{
  "moe_layers": [1, 2, 3, 4, 5, 6, 7, 8, 9, 10],
  "balance_bias": false,
  "head_dim": 64,
  "norm_place": "pre",
  "init": "uniform",
  "init_std_qkv": 0.0198,
  "init_std_down": 0.0,
  "lr": 0.00986,
  "seq_len": 512,
  "dataset": "wikipedia_en"
}
Below are experts of layer 2 (counted from 0) of a mixture-of-experts language model. Rows are named router (the router's row for the expert), gate (a neuron's input weights, with its number), up (a neuron's input weights, with its number) and show model dimensions 128-191. Each number is 128 + 32 x the weight over its row's rms, rounded and kept within 0 to 255. Numbers have three digits each.
Before each expert's rows: a language model's description of what the expert responds to. This comes from a sample of Wikipedia text that the model never trained on.

# expert 11
Description: Short syllable pieces. Short syllable pieces and short words, often after an initial S or R, such as S-old-ier, Sub-ram-anian, raid, turn, sound.
router:106074085143117145145135115088109155152067138100157079151137088128142149120095126114137093161064125073114133110084119080097098160163093109184123154155141069134185133095116168101141098082155123
gate0:148131155142126147111106176167109115165091153074181067129129099072190152151140130110127111122157122123156122108110152104118186086113130122104133151175180114115118106141180112195116097132062124
up0:159119132134094183100144095093095075116071130113123177195090115127126078085114111071104134105111127077167146152103193150099154139188107118148144099090114089100141163168149118139066102113177114
gate1:137095155139094106127162090124085100126144125110105071074109165129090170102126159125086130156172102144148168101132165149090137125071167133155124122116103150099182110156171128109164074107176157
up1:092134121137165074130100125146122142132104189047084118189126222095089102145138062066028119133056122097127124057134156116126142151125091138207142164135184146150119100106098135112117136083090123
gate2:087196181187141099143117100130183164123096085125056122118159144158173087151114124112149103103083132137118109103096128143109060117176141152126164189095161190122135107079162091121122174174095100
up2:093148162145072140049159173143072093147142151176122174128132113103129145154156147181110151187110124115103087102086115073144149132157090116135123141131075121130122162122179070079167165176116144
gate3:083136119135107071167131085151128188158085139123155154133157064152119127173108189137130126140100090154148123113150085137195139128132160083133113149164157197162049099190106129088135120152162173
up3:070152140118083128092112105207120104116137145133182163166122165082104111126120126103079074176132121166077179143074179135134226133159093158127116152194170144204162195126094165141104157084138141
gate4:163106122173107107131142146098124100192161130102075108135104115113119133138094145130073165159114115061196137136169152210137073093167168108163153150124152146153101097031095087158109079176077178
up4:155143140143066105141130144110119132141077085136180107092148114087162124131103110128127200144106077087085130133109101149118061196119127080106154086171138123158084153143123199162145144102129198

# expert 15
Description: Suffixes and unit nouns. Inflectional and derivational endings (-ing, -s, -ed, -ation), completed words like dep-ends, and unit nouns like feet, km, years.
router:065153114147126082113168138118079081122111163090115141146133120153164117070093177173137094128137165152136109156086129165144154124141073098151147136112135128171123075108114112131096128116162159
gate0:071127162160161140132154181105055150078190134170148105124140170124130160122201142107195132114152105103128105122135092120171106112086130151165113140095171095146096121166134124117127111094146197
up0:149143121187188057141136090116132107144138114066160079163145117080153133171095172137120111125094133164105132082130108141117099079091103091102170099146121111134096105188087110143082154089176127
gate1:164121152198132156173114145193143150112117163137087143121039175115088034137147167187177069115133133155082053094098146140144082176087167114111134098154133137104166138071087150163094103098140102
up1:150188171143157123142109106178094147122175129136117113101148047107186083151214116129098138143195125122144093110094156119159185140120152190081143127136134164068128149040195074170162110116112133
gate2:129164149116169139054123090143090114109146123050123161105127126141207098130112118122117091178129159149111136149163089112109107128132104120076127097153109139159098197085122135105115094092172128
up2:094087151189151123111154169125133118184109166093154165093059138132092119138121119194167138114180154146168180103149165164125131138108090132132121093142168122123091100113112089100136155222157154
gate3:171178112107118103134151073115142072090108138066159125070095133111136184152107134089151177189141121148130094147117158128133118193238154087131117138118100154126142138064123116134128108154105134
up3:149122134102133076099136160137129088154112119147169159086108156151093165115093134109231127111034123145145150141136122133131182140089000156159135081120076096101150100111149097090149083153129128
gate4:092089155008152136155158143142109081110147108092088155144155151143160099095117146156091123139093086155136062221160175152156152141122143160099111140117088124105157119123166053113144086109149135
up4:174165128163106046179112120185145101115118098137178110156168106163105150155100155100125067083133108113120202126122128117105153067120110177079060067122178127172125167099156119117152120162140077

# expert 9
Description: P-led pieces, punctuation. Word pieces after an initial P or p (P-oss-ibly, p-ain-ter, P-app-u), plus sentence-final commas and periods.
router:170101183076132132150139100081094152134129124175163144162165103119059170086067175093131152142090133098088135110141102113127106185106118108127046122158126097136079127145131136142129106103164158
gate0:176166166123228184121124175149096116174149158096095165105104108110094087119092166122107115142100157145147111122095115107163121178082114105136118137150204102108086144092133133099088120072104123
up0:128121151119146188132172159132123129133089118155086167172137059164106129123109138097089157150215184136149172138124144119167116136087101112135106107126129128113169165115118111116143118126147146
gate1:096120160151157125144198090097125171058156181178089108122096145138106135149098119090100094116180185144155154141158167183168115135089121149120079123066147182111125141114136105124084109115222098
up1:122163143160141155146123111135134095152140124110080154127116158109130080134061112129163107117174162185131111153151102154087149120145116115154086117108091179152139135117146132117123176114128133
gate2:112140149130144128118164063136121118119074111136124088094196130151087170111153144116148097139098145116138149124132089166123110183090126086175157146163140116142132129108140174052145185101140090
up2:123110100119118118129129160119127152120170106126175088091092115143124193114159098155121108144111151132082147104081109092155129124089204189149172144111247095100153137125161144089186150117139141
gate3:140137148111116123144112196162129157111119135160115137103133221104167167145135170087151179189118136131163116166150122089120153111139122150125088075139118184154099171149091170129132146121122134
up3:116110116083105110121134112128132125174074155092142055154122094145138160138135130210146151131154133161109168128134117095160159085091165083144131130131118087147168113158184125130160167053146142
gate4:110096146153084135113142136243138065137129157142059145129137149147089109111115139123135112138127131077068148095183136137151108174146166092108132174190128145167122113121118123130165092165084081
up4:140129079061147115129114096043175088117135079153130155128146103132097147137115106188131097146102114136127148093119155136143155108062147165118101133118085150108151100112140098113079078142101165

# expert 1
Description: Prepositions before phrases. Prepositions and preposition-plus-article pieces after verbs or nouns, mostly to, with, for, by, as in struggled to, bid to the, of the.
router:153139150118120108115156119100122127127150123153146149095142098078081141103197144079124132173156146078087090092158149127111085140157118185126081139092130160135097168136138141090134156146126086
gate0:121202117137120098170107167084062037135102120141110110118134083084134136184115099082127150118107174070123076140139139140185065135144127129150147092076163102090109105131055112131123168096141149
up0:101113080147129144095137102143133137075128186097113171089138086148090073146152090126135126127127125134155140145094161088040147110093174111124210131109098128093086086086125146111140152104062137
gate1:135068172103127146146144152080157118132066184156119073087133129195079138084116206154158189137081198089170113150106149089148120111126124209117153079122138192170120108119055098151140087116162119
up1:082132158110145123054122116128140135161122098162165132112118129150109147164161157156187135149107131058177113157110125129127059159175093145202151100129101142162198134185104104188103134133062104
gate2:149155170068118102123117092152125124102116088119104148109112096172106116126126125169160143177132128117097144136137121131141170131181134192165146111179173146112219156089085173156072164095096131
up2:113084164173132121160094112046088153131206160118154130141094104155126121114102170118116107137128139120131088124089089155077126097151118148112169179105156124095092093106179117132132114155113107
gate3:205148108107151142160140131133116097100118175084143219122122133102143147123143061128169116134113080120210156163129175168126096153158148183164156070203067097154183129140125196156131193167118128
up3:096174134082072080112146141167099153165122115165089129115112093110089142184158127204172147144122065102112145097117132136124116138139134175127139102133120164123086091110074161170072172093151140
gate4:105110146146114107121071116110110128132136132155129140100135101136107099150085116159174174136173101159209137123160120085113131217105165159113114088174084126179130124125140111140134152136130187
up4:143120140143117062197145108125069116111127133138080129126116142109134135194116145153193156150176110123125213096133141072120125144113205053130102134125098135167124126127049099128108176075150137

# expert 7
Description: Line breaks in lists. Line breaks ending an infobox field, list item or table row, usually followed by "- Field:" or "|", as after Died, Branch, Genus.
router:138122095203096168131179082148063133110141132112091122103084150144135135107112060127098113177088109158078174145089107130149100136113185102159150142102086194146139137095160108143105163171158116
gate0:134096152099146181111194132177092152075098138095104115167108126187116043106161124105150137161087090117152142170162131117174106156156148139128134129143094149192159145086134140133157136207153095
up0:126102109122148190126115160139133113106110133143132103118020145098172155085196134132099140127072126142166146105130149119078106094167145124176070148134129102086132129117071205105111127094165100
gate1:099086129102102096094179121123133133079147107111141142155136119141101102165133106082122177144089130118084167166129134113062098125140122128131129119138164130163134127169104104130125140085195108
up1:122106101062151137115107126144131115122136153145148133111115153109082149117040145117100121119157125118103149119188147075200101151134087105145106139143109122109213166136140099126154074110103097
gate2:103130212124078101128124165078112110125098128197153134160089151157147105156137112126116163121129101132124054093163124064139118127118138101135152139113176023159129039162141111145141129135134122
up2:094134123133162133130183062112098062128097105057106069105121139095106154082105199147124149137147100051092103147113082111077148115199120143099154119118101124139089144105186083129135096130144128
gate3:136158149138110130171173065098130159141067189179158215077130146165114088125089053116101123162159142127135137116104084202135181111181091098127134123088113122123124070173153121108125107150180127
up3:222113113090188132140081147075158137104136138123153115108123164105089096141131158116174100143132140174135128108121160164091160186141109133142118150041233125153090082116207143203115041112093094
gate4:096099117106169121145224134130098117108179136124129133095096117126173146138141118172147126118142154121089142083087080190133129145206142125171143142195109157110130129113141114108116127127116142
up4:172095130129133139104115137136201118098133122116092088164112082161111170127120152128141097142099134085125133155115185102111125101129134129135107187177064113131102139082126147092096152080044136

# expert 20
Description: Mid-word syllables. Syllables in the middle of long words and foreign names, often in science or taxonomy terms, such as decont-am-ination, coagul-op-athy, Luxemb-our-g.
router:118160099130085116103093100161166104125104116061148095134114178183078073152139132112088126051229181147143120093155174116111120108075129122127164179130178143101184083109112115124106152149175130
gate0:160131114130146131077085124104147136163136103111117119153183101060085172127072161177138173108116098150104115146122142142199148137135127124132130151098142137111148154171151151098101117113103058
up0:054139121110165120109119206154099172108198140118157145179156104106108076132095168202138094131122160092098180146093120065133194148116150181115110072091108153113116130137134116148142160119142184
gate1:145113120056064189151150168178150115119085144129142140139120141075170100131092162151168125099203132167113155137049135107097128105144115085145112126096170098068168135137045125139134097119130091
up1:115133116056101130134169156167111075145143100127149144134165141186125129162097110152127137177152105163116111148145136078124163099020117077089143143184175194123146116119082176154131143154138129
gate2:113126125096172169104149117142160094115165087092097080112160121163125142126153161108075141208103140086161028149113170102163110089129079117129124147131117115123095129142165099100086087109182061
up2:127096142151079140115118112156189143166195129078129123126109139084060075143135129150148147143128180084165117221091150134132084131111108123177121134171136143159174151100115135155156131108099138
gate3:107154142113143122127082104070131109123174157103122099057125147111086141144165094114119150113107130188146124116169146131112118151103125137136119094114140173084127126171098050134169122129141050
up3:122123164076100140137154079156163116164130101116129105146107099147185095129149151184088141120175185096136117115107116161134087100092132134084180145115065133111163112092108115112118118166120048
gate4:079125142164075115107156193086133181149128133156193102144122097150178083104109125178224143151160201085124159115114087128144114123116121126085147159156102101141171111099140183125074119153085113
up4:133154099136152134111076139212135092120200130141100131118101185114133152122165142153171130101125113194094139099100119051095098161153112134138116126092136185113123124110113091145127115138131182

# expert 31
Description: Word-final suffixes. Word endings like -ary, -y, -ical, -ial and minute or second digits in coordinates, such as moment-ary, pederast-y, terrest-rial, holid-ay.
router:085174117158132172126155095185148054112054105187130139104124074118067146141108151133105166144134142155186153091102169135186129122146113175161177100084117180151124162107105158162171188182125124
gate0:113169125185105129084118082049072087124124148126076091132129020162114176132088114143118098153140167152088082146052167065116123119140123112111166133137139139133071134141094106143171093123126126
up0:120071077139094112121112126102155105138116068106116142143132117091119113154124154151133143091095123090169162101129172122143137141142160081106148062161183165130107146091134200053141093130119127
gate1:154159088102175156059101148134142117113094140171114103107113179130101049129156179116108170168144105084134121169154107120121113126105149123102155093183121140127092110181147150162118116130145184
up1:085115121091183150112147100139136146142171173131106166120119163170083113099145118141162086148120093084209101122149168137133123159083141130103165102154119095143138009088112128122183148142109093
gate2:161153150162133060150167169097140119128143104109167157108141072141086130120118136179144146106074219134134068134137123133127178179062136097146170123099156158174148091119150217128092128168068187
up2:141173122167135130104082056132133085144163156152082149193180124150116193108112125121079146084136158098165126124119105124124167135076149147129140152163062097125137137118170124112162126130153131
gate3:135219141154142127081092123141161105115140092129110120125115148069107030149102149152132081148150125079156094100120146058133201143137132130117192139123151114175114120125141117153118026084110123
up3:068104099105216117164119198103135134142100169127140127098102162070091100136107128148168131118152132101147087115114115057096125172061103104100146076128180152140135044116118086146146145120147158
gate4:122118100128197158079143123117131109080159136134138089110134109120100088117142084085127084134161137113078064151152123146116136146160182120139161145095148178194095148100117105121108080145111150
up4:098155095117146166082125096133112077096215133137098191127139141106169111150052159097105117157153137122114150095142133085135146144124101101130124164123078183144101088072159137119142106194118088

# expert 22
Description: Past-tense verbs and particles. Past verbs, participle endings and particles after a subject or auxiliary, such as den-ounced, garn-ered, played, occurred, up, over.
router:096112154164153125148070144126150130124136123127091132180133139102174165144104132150123133073119096106155123078112156100160133111093118101105145098096093129151173090141110157156100089104141113
gate0:132133175087101158113137146165210126162131159133118086132108111113143142139135108174100095125155166164097130114170097088176154117105160130137127122166132125138098147096083136168130150101117181
up0:123131121146126089158093117141090092207147058133115129136100107057089100122123104138076150124133108093146112129106121081085117157091113113164122123186070123113037134164140131162136053099165171
gate1:116108108144131120129131111117125133076137143120139129171067104132127174149151101159113116190160153148106167100113157123123124134109164103142146125099134143139141019152179082143106150126142144
up1:193095144168135104117089100093074099148102133135088141188137115102057121097092114161193132169148113181182209103113144159060078244177125091119138118137163091188179163109149056115070091165129120
gate2:130107093103099111124137186163151141122153154164135119025171105195148135110084142109089105103140150138135098089147090099084138140139117132135135145137082143132111114117048108131158167114173135
up2:143137143117089132174143130145104147092122113193150096221131070075111111080132095109104168124120164075097112143090059087154101119065138142106144069163107099136141129060178136126142151111072133
gate3:061167178159108150146081144105120180107104168142169147127113118158147149156155112123133160088139111049130105119103089202135119108166053138123110117121111113163120106116120128184108136106154137
up3:181141145111100225102144120165141153132116160083110123072078101082068135139113165147167045102116170151153124095135123140161143127111117059122086110156124114128114133113097134126101109161144153
gate4:097112065172144127152099132119116093141134121065161037101112099131143149140113115088155116146140106118136088092169136109113186127111114154157203105100117113124173113154180134131094128123087124
up4:088106143161158127087159124113132108146146132134076134169146159087113148128155093103084130115064208157116114198116131158044101087147126184110144136164180149128098075174134126130142108136144166

# expert 25
Description: First digit of numbers. Leading digit of years, dates and table numbers after a space, comma, parenthesis or pipe, such as 1 in 1863, 2 in 2019, 14 in May 14.
router:121110118177113135197102135103128142188158087094097146101115193142167150114118109091143091085151155146158186159075155098110145086158164108074121095101051116133138158146077180097166100085076104
gate0:117115123170135113097112124113183137157089130090120143102177132181102170143083119115111135118128116127169080126117099124132058120082119124088143140100147107126087103082127186172166132111127143
up0:126206150095116083102138111157106115142179076112160097140140147123147122146095103121118136198124022135192166142127162145147174198106144096069165111213117088094140077112114138088102167114062148
gate1:129128113196184061077147122144093129082112126188160069142088125085115123097129124085149159108132136130082194114117093149179088096162152132138113160107092097096108123194130139091111141150127125
up1:074114166109146162187121176118152107129128155123092214167131118208197098090195123088167119105117156177161102069124210117145140147130109146103174110171119173118139099087121184112210142121082114
gate2:117089137181181112207135082094119106130085142122148137189182130116125146119126139136143136113128126136120193104155104121117152171123184113182144085042119118123111131107126108085174071159219118
up2:133123134152133164077135143108197142119185131086085132136074149098104154142202053118163146134155110124136122141105179079096092149095103139101112113151157146114163064146169153085140150124153089
gate3:071097136152098151136081114123130076107123125075156133115136096050145113129119202170119140126127147118106164058095134134097138150136179134137147121109117094158119126167131161099080143136111091
up3:142128127155073138133114164118167078129129135137127115109107155174110117087138137105061176144117122145133141119125129169061130110138102198083174121146113141103155122160144107124154153127125025
gate4:095145161129109083134080112136153166118130103118122157185169106152078081178125109127139119199092152141112140083114091184158131127123140127041118115152183147136104109091122116113053255166136118
up4:164131177141051093142099091147101153167151153133147156116115082111148157073046161105141105099150162114156133104101120075088110170102182156178125075106048115119159115107134062162125190112114138

# expert 10
Description: Paragraph and heading breaks. Paragraph breaks after sentences and the == / === markup of section headings, such as ==See also== and ===Young adult books===.
router:147141097168178104140123123130107105152187089128087119092102168080155170143154096110132118101133083186172139157157115114120138173117186076083100137118095114129177162083134172146109157097083109
gate0:111125083163123151188123168111175157143135193151079155178102128133100129133136055074080154136103126206114087076159089128097094109092163107101162137119132091172167125125173175206115118076154176
up0:125118145090121111120170156135149092144090028119134131125141108101173145112190171123111205173135138067175134052104105122126139177106122150177120129142145133119121125063111104092110134158105195
gate1:070137146115077126123099132095143084114160121167065123064110157170149136078161161179134116132154174125104102164122233131086142173127074050136096152126136119159090165116135110086098193096146161
up1:076162158091108111133171140173115043132122123132172100140131155161186085120136152108205101134161131120156080104173109080168089156109104091132103074083109094120180173116127169126093125077128132
gate2:113166088155129096128100146166102130149157143140109138135156133148136098125142137163154094085152115114153098146132065162094141156102122133098167156095082154137105113110097085168140156138157134
up2:132132067126153116142137148111105025163165126138139157102158134085126174113169143123142158082154137150117154164098102118141167115072133134154056130080155116125145159117089164165124137135139211
gate3:069116193121120139114180110140149059161109124134134131123173140072147148075086139089077150114105113172082072117163132088100045235114149105118083129097159132116098118155135106188145124079188133
up3:092140104125136133105109139132099115137095138130117164150153156178169113128116105156143171090153110074160201096109054158122193125194136143098112140064077161161092049124114121098164156109084102
gate4:121154101093132104122161166115136097173164248141159140138136058115083147096146157200153146103151129133230125105159138138125143143142176091155104105127177133201141038119140089126043147109100149
up4:147193099063117113105172127121129129069121139150099105105124076172091174156105135155141129139126152137066163111139194107152176121133117136079163119125180156167170103164115178127147137113092182

# expert 18
Description: M-led pieces, short syllables. Short syllable pieces like ar, el, al, esp. after M (M-ar-itime, M-ar-vel), plus titles like Royal, Dr.
router:127117096148121101179101066124131131095127121074111115108126139124126156178126077095142134097139133093144124164121099119131135150131146178118117140195164078172117155196102122169186102148158160
gate0:121164132129105088139156190124088178106144116127152136076110158073087099144144131123122092099126157076103138142107135167150127099114169090093151125204139141141134143133142156056116167126118114
up0:153165154178101100128170077107130098113069124107130125107073148077102103078089160137128131113102088159145125047159111146075112121141204106125129125080112194171115113155119117192068146161083153
gate1:051134184080080146144151101120123177099143113163142076066167116119151145113119121160130100074150053099126138130117080122145172184123086144122087121133083117131161146107124115138104122171167126
up1:147111110114137167104101078125093125138146138083135154126159191119102092090145121170082138130108099177119117166149110097121197109104115115134084155177137122129120086085124165158111109099113109
gate2:111094161116215120136138110105155094137121164109168143133119120093118102100116106130164104103125174124115193108090125170108137101112084092119177141152086095160111097093114140163117072115100120
up2:145101147136128127089117065129137102122140080154125052111120128152155130106131128130170126165120143080140095138108084073088097150180111122141173028140113094116163147153147122101065101115153096
gate3:141124112125110060104132120102158123083082135133090110109047171099069130127137095104108118117120137201182106065117138154118087152151123144074073131154119124114127132120097126086185055157099129
up3:132160103120141132130126084146100131105138103120053143128095134113143067178125151161174086141144104139151137129099160099144076112147165073104186133122142125161151109164105122164135087085129182
gate4:097157163157083093167140141097134124131181153108086128087141149121186112066135088101213150162116106103168095146109118166095165141118100116098099159088177094156171100121095127104099118131142144
up4:093103135172132139124107135158104153114099160114073179147143133094126139177122085082179134102091208115119109124110183147084133124158118080135129115139135110202195048116139216120119158126123057

# expert 27
Description: Closing brackets and quotes. Closing parentheses, quotation marks and table separators ending a title or cell, as in ), ) |, " |.
router:157159190121106154113105091180151163148088118182140104149133161112155148144172162137147138173172119187198139190183104125143142120154134161110108118058141123131130166135145112135144125109097161
gate0:136134086101102059121084160159149080115189167116126095097064093139119096125135124078105118125083232142130109174120111102091111126175086152089143091105074151073132130116107098103188148111096094
up0:163117126156124120134157136118223107128137142157142131143080037170118119060082083171117112141132085114115139170100137137175147103167102121097144079076050141115168126126114062152145137135203098
gate1:134107137088152183116156064187131165107136144157118130151128129081154162137151092155119102166166198176103098135054122141101202108072103158131071130157127105132118163165092107111150123169125153
up1:161137161165109128110133132101169098130155166167135164139118112087133156100093166117139093152164156106175104120092148145150170117059155116051055174108176108125129132124137086000137051125085145
gate2:141215193129128136172108154190168143128040132141152065152111203128154150161130094122151149111096198126126112165132098024099180091091086094120104097136156160118119107151171127179151099119099114
up2:189136137052179155124083069111138112210103132148120096092136110139149099132124156156211176094151124087145162148165111152150200139126073087086122135078124174103153165155087165103152097097081166
gate3:115090132154101148134161129097196144110197072105125103162169130067098135151098190106137081093111116115089165135139183069125150162123103133213097151112115213150125152133164117134146106085044126
up3:155127113086140111038119140137126122173073113138105141180104101208082092120086125095082131106184123144197168129093151113155129094158182131114168078148120095170129144110116113119156148158134116
gate4:156133183117086120053122141112190051212094139152140082117078113115124080105099157130138093059137115177113118140198075155153155098133146071063133106147109134115125130197148146081063131228076144
up4:139162145115095095121078127131207132097121150119074132102168137166100121136109123106112148109151112163148118170144089135149126109132090091117178171155091072139114144144129168147099119174158184

# expert 21
Description: Line-initial list and table markers. First token of a new line: list dashes with a word (- The, - M), table pipes, and sentence-opening The.
router:184156152081188125112164154154188180123174216074100138125115154099105169054105110152150108136078140147130106147173123081140162161153119153118087115126118158133112095162143112084114060159058145
gate0:115096126130096081133092105132136152158107144124181145161124117115128133120175156082188116146094113088084165171118112095197157122156113154111077167170108158133102128101064094090115172200156162
up0:123106125103076120104147140132212151125150112121156140108146140113154155097129144147129122125140157106117166130214100131176116154091156133113125119137128129144105137151153137055148131188086175
gate1:131119166099134081089116145039116151135152099109088135129080123089124055112112079100082137179136123186109207146118153149156113090159120107150116141125114122124120132142114101109137105073155156
up1:122097084106143103154143119081209154112124199069139139131096106158135127130112115173091117128113155118087143126123145085166069104189139152092161139094123128146087136163096072114125118142093151
gate2:144137149131163107195122091086138143097115143139155105134132138061104105137166175109112173076075145132093144132216168146131089107149147100134097150133169115090125105143164164101127109143106122
up2:117180181095118095141131077129171163120125137098163117169097116128152115186163139177110146104082083121093122156129139091199090156135096029096140148135129118101098117133133157129115144146113107
gate3:102097163202144170170109072146175149160182187091082160146117114074113122101098117189122147155111112145124134149101146074148161108152152113152139117100103209127087143221148172032173065132085110
up3:092180144153159119121168151101163128147108146101105166114088106152129153123135021119219105106081091106121132148073161076109131118080112115103144110102092128138176155167131156098082142110125111
gate4:101129210097151095100123111111064163132164152109156165118094123168123108159160148137165182077110200085159106105124105106123106156151105112121179143173117150134110113128127140162055146161125214
up4:162190135127120148093121111087120127093068230151126141148188120047105115107141138140177156118106153170093185136149175146144133086136135166132126132172175167140070106139123102110069134133163145

# expert 16
Description: Later digits of numbers. Trailing digit groups of years and long numbers after leading digits, such as 2-007, 1-943, 155-2, 113-002, in dates, citations and tables.
router:089125109088132190175113132182153087109124101186138164131129106115164052083153134191117136080124166171126158145102095120109107133105125111161116082130108067099139162132139098101136185154110104
gate0:122110128121111164150103114125164102156094101065131175086090173134133110142066122091120169131122159127171126185122185139143115112177129104121141117053103160110124148105152106076120171132150102
up0:098094045163153141100141153138108100195066074071134112075083197161172127122165130103095157116162097116087121102123114071132119084154099160091103077119106118089167142125142116126106099112108103
gate1:110118109195131159099154134141169088105123108109096211133125065128140170140169133065151130113120168123163133097094096113168156142099082121158135154090134154111095098154115150090150157094133126
up1:159120130115135117130148147145095101118140142142120144174096084127132112096156104139163132084080125154129133135120151157128148126073084118173079172166099126147186129197201119121148131117179114
gate2:120163156118089118124129094173131160117102150114145156147089051139135088132141115145051125152104146089103117036105108105127141119171227136183091137123122081121178057104091085109143156083119176
up2:098175091149111136149107146168134173113060166112075107150113221108107132100113103114090102099163185134121132054075138081070131128137089176133164142175099135136125095015156123106135139091146116
gate3:121118090177116114124113059144123159084158120144129150111162082103104032107052151111197150181097124170097148110137130112111172115101113141143113075101140108156048168191123100106161144078172096
up3:153145155101110154195124118138106112135112162134101140142087101109157132104095145194136068101164171135126109121122134182035168128135139140151185115114152136140125107122141131117162142115106153
gate4:107126196124179109114120033128120147081172147120137147193126098098076129095092153117170182070163154158094138116110114126058151078067087165143119140181095164132152160191199111124212113103142122
up4:111113163154108136118189126151172185137160065094104151135146077134119115162177140119070100077123134129102076110189116111092202127130139127104153162143125150139120118152135120119145179173177095

# expert 17
Description: Sentence and heading ends. Sentence-final periods and the closing == or === of section headings, usually just before a line break, as in Dakota., 1998., LKL===.
router:159169178100122173155144093145115140169167148142061160156127147098142179159173118106109125141141101192173180142179138118100101158203141214130148107148131128102128099069134116140138183066151073
gate0:159142146122141140123202134066117163100121142117130106117082110081135145163137141088127122202094154054128138163156194155181137089134086195164110167121115158049136151122113133144082095122133147
up0:101091120119090135114157166134132124107154126107221137088102117118149114150114149127147090136128086122154075182156140151118066080145119114111038141098173104180132152086114131093157076142084110
gate1:152111104144069120137152133204153112094123096186164155140123072094147163151120169131179195112137122081140107093118132148188115033149076162138095115086101177134163112090193143150114147113121077
up1:144163143083112115146125112093136101127098125164172132136114179075140142154157105133155147131120144106132136073117117139126120046208109086108164147140167160078114141073096136119113131098129064
gate2:114154093118182100177091155118116135211155190076139084125167092151157121137117137076161166136165118213158146118105141139115145092118134112106204108152137180159119101167131138038128135114130125
up2:092108155142116079131139112124132109133082123112152141113114123187104118078162182092121117110131098055117066127105187111107157153132170204099121150110066137192116140112142123101085120088107055
gate3:111111087103106179160128127115099105095125095166115134154136167121116122163136159137137120116146170154123156124125080062170101104114113172149143178167080086111183173104134127130109148143113081
up3:165110089077101131134117123120142122150164199079155122151114105153131159054166083054165109125112112144155138173157074156079101173149079100008090112164190197162114138130148122146152137163144097
gate4:147088109125118104160089161114117137141182157066128132157144081132092118131119193120132169131101092125115113108119084103112128104115090099105132107157135109255154125154093138123169136132119131
up4:129107112164153123114102139126084112111085024139127149144151122158149134092122151151129086142146154156166128163168116065109146099031152170120155129110117096132159159120146148135107171148122138

# expert 6
Description: Word continuations, auxiliaries. Continuations after a c/C start (c-une-iform, unc-ut, inc-ent-ive), and verbs like was, being, to be, able to.
router:141127113154122174088079160110067164135140085160076136158155054051092110164113134070174101146090090062123131070109104111134164134190096100162178169123105139123135127135139158135141147155108096
gate0:123132171161198088052122118105122130107098132146122179116106167132078147078172163157086073160143128093151128129115155151138169110078223174112034163125144163123113110127148154171116088108160136
up0:120168097119102173110075117115116181135134096131060115124181151067164056152108114117161163152129111137103086097151121108098129128199065076155120144112099078121093021136155120152114141159143100
gate1:126155067119157124130126147201135163179165117125162163121097099122130097136172187093169131174152074159163134102112147192114151098164169147170155167098176150134132151168182133118089135180077092
up1:139107158102135159093194144189133148126145091135163129177119135110082106113139158067099113148112104167151177188125085136117120158137163061100126187106117112158117077106151131085118122120217167
gate2:126142126129200108077084074133099112150070128083152106122152095121062113116158152091115123112209120190130104144147100164128088154129133122117120092135121112138128127154161091196118103145139149
up2:163139141152159124128150096199125108119136126140074150176088119135133109136069160056143108158176103084132135143149134127108142096120093170144145102169195108117136090104117127135148154097110108
gate3:146156139069185043082133134158133158085129137136125079183166059151134129091077131180135104152165133097138157113184111101165115117116131189116137149091097097050152118074140126143150150182166152
up3:107133088158155078069171154113133075133163139115133090160179114199179160140133143062123089092093084129110080187147124142150162148096101161123104149134111136119138148088092138111116171170115148
gate4:141136140113108078115103142086193148121110111183124105115103169112110159133145121163157148109105118115135109143070180108124082135121119166109148148116152145132051193164162125131106112120100168
up4:131138094197136177111096063123148125136180117125128083126128078181095080106131093121099172177101101111118054129130178102127145076146192099136120118155103090117088130147098125127149125103098163

# expert 30
Description: Clause-opening connectives. Prepositions and conjunctions opening clauses after a comma or period: when, after the, by the, as the, On.
router:134095188191124052143099129145149122128175120106133147105124119061124165132174113159128103136138117113143148027149120093129132171119162132138081143100071122150097150144122165078131115142097085
gate0:167126132119141164125101115058143167078135153100123134153151126150090123104135171039135098132105111131097149122137103170139147133142140137095150173142125124093089125155138138127131141138188105
up0:167108098170168120159098072115138124105140101111134117116168125135106184168112152152125139106115108123125124110124116131138138141095115105242164116142081079130090083119146087146141193142156128
gate1:138118126083093140135115076093088077091110115180067152115164155103185135181091157085153128079131176146134176140104153161100174083125115091113124124120173187134173141074127110126126139141127109
up1:128130151138095165132088095110109115135124116109101109187139110200118149137102141078086112080097108181073084117057113168156070144188139141118076102099132172145095051113154123107157137141130164
gate2:120161138148121172154112099117174124081120163093168119106144109161150109114097118136120117110110136122124082182144097106100145150085078135139131103138142114178158118121215133098127092078179104
up2:154128138150109123143106134101103154109096102109140138123100112149166042143135167134104125087151149160160111149130078087117108110109161145155112149116109097122128145108159143108218101122139117
gate3:132103111150128154097129160132142055157161051087117136100110080110186194181149137028077127107120174123138069111138144069130115160137110099087139089103119128086116129156139140178143104091166150
up3:127140120171132154159091163166143142124126126104077131147096171109106091131100112169129135131129131141171126143141127158033157136056178137136123122129133123134078108123166104166097136170139100
gate4:113131142155133164139162180148069162142120115109118075132107130133126121166157149103099116149126173134129161145153141085127139133183128224101146069117135171123107147129077092085168165102165081
up4:124129072140125090121139130062147156109158128145133093131164157071115124111144123120110136142128146118147155097140171109086142117171121140131147176090091119152154136158137125094231032176136161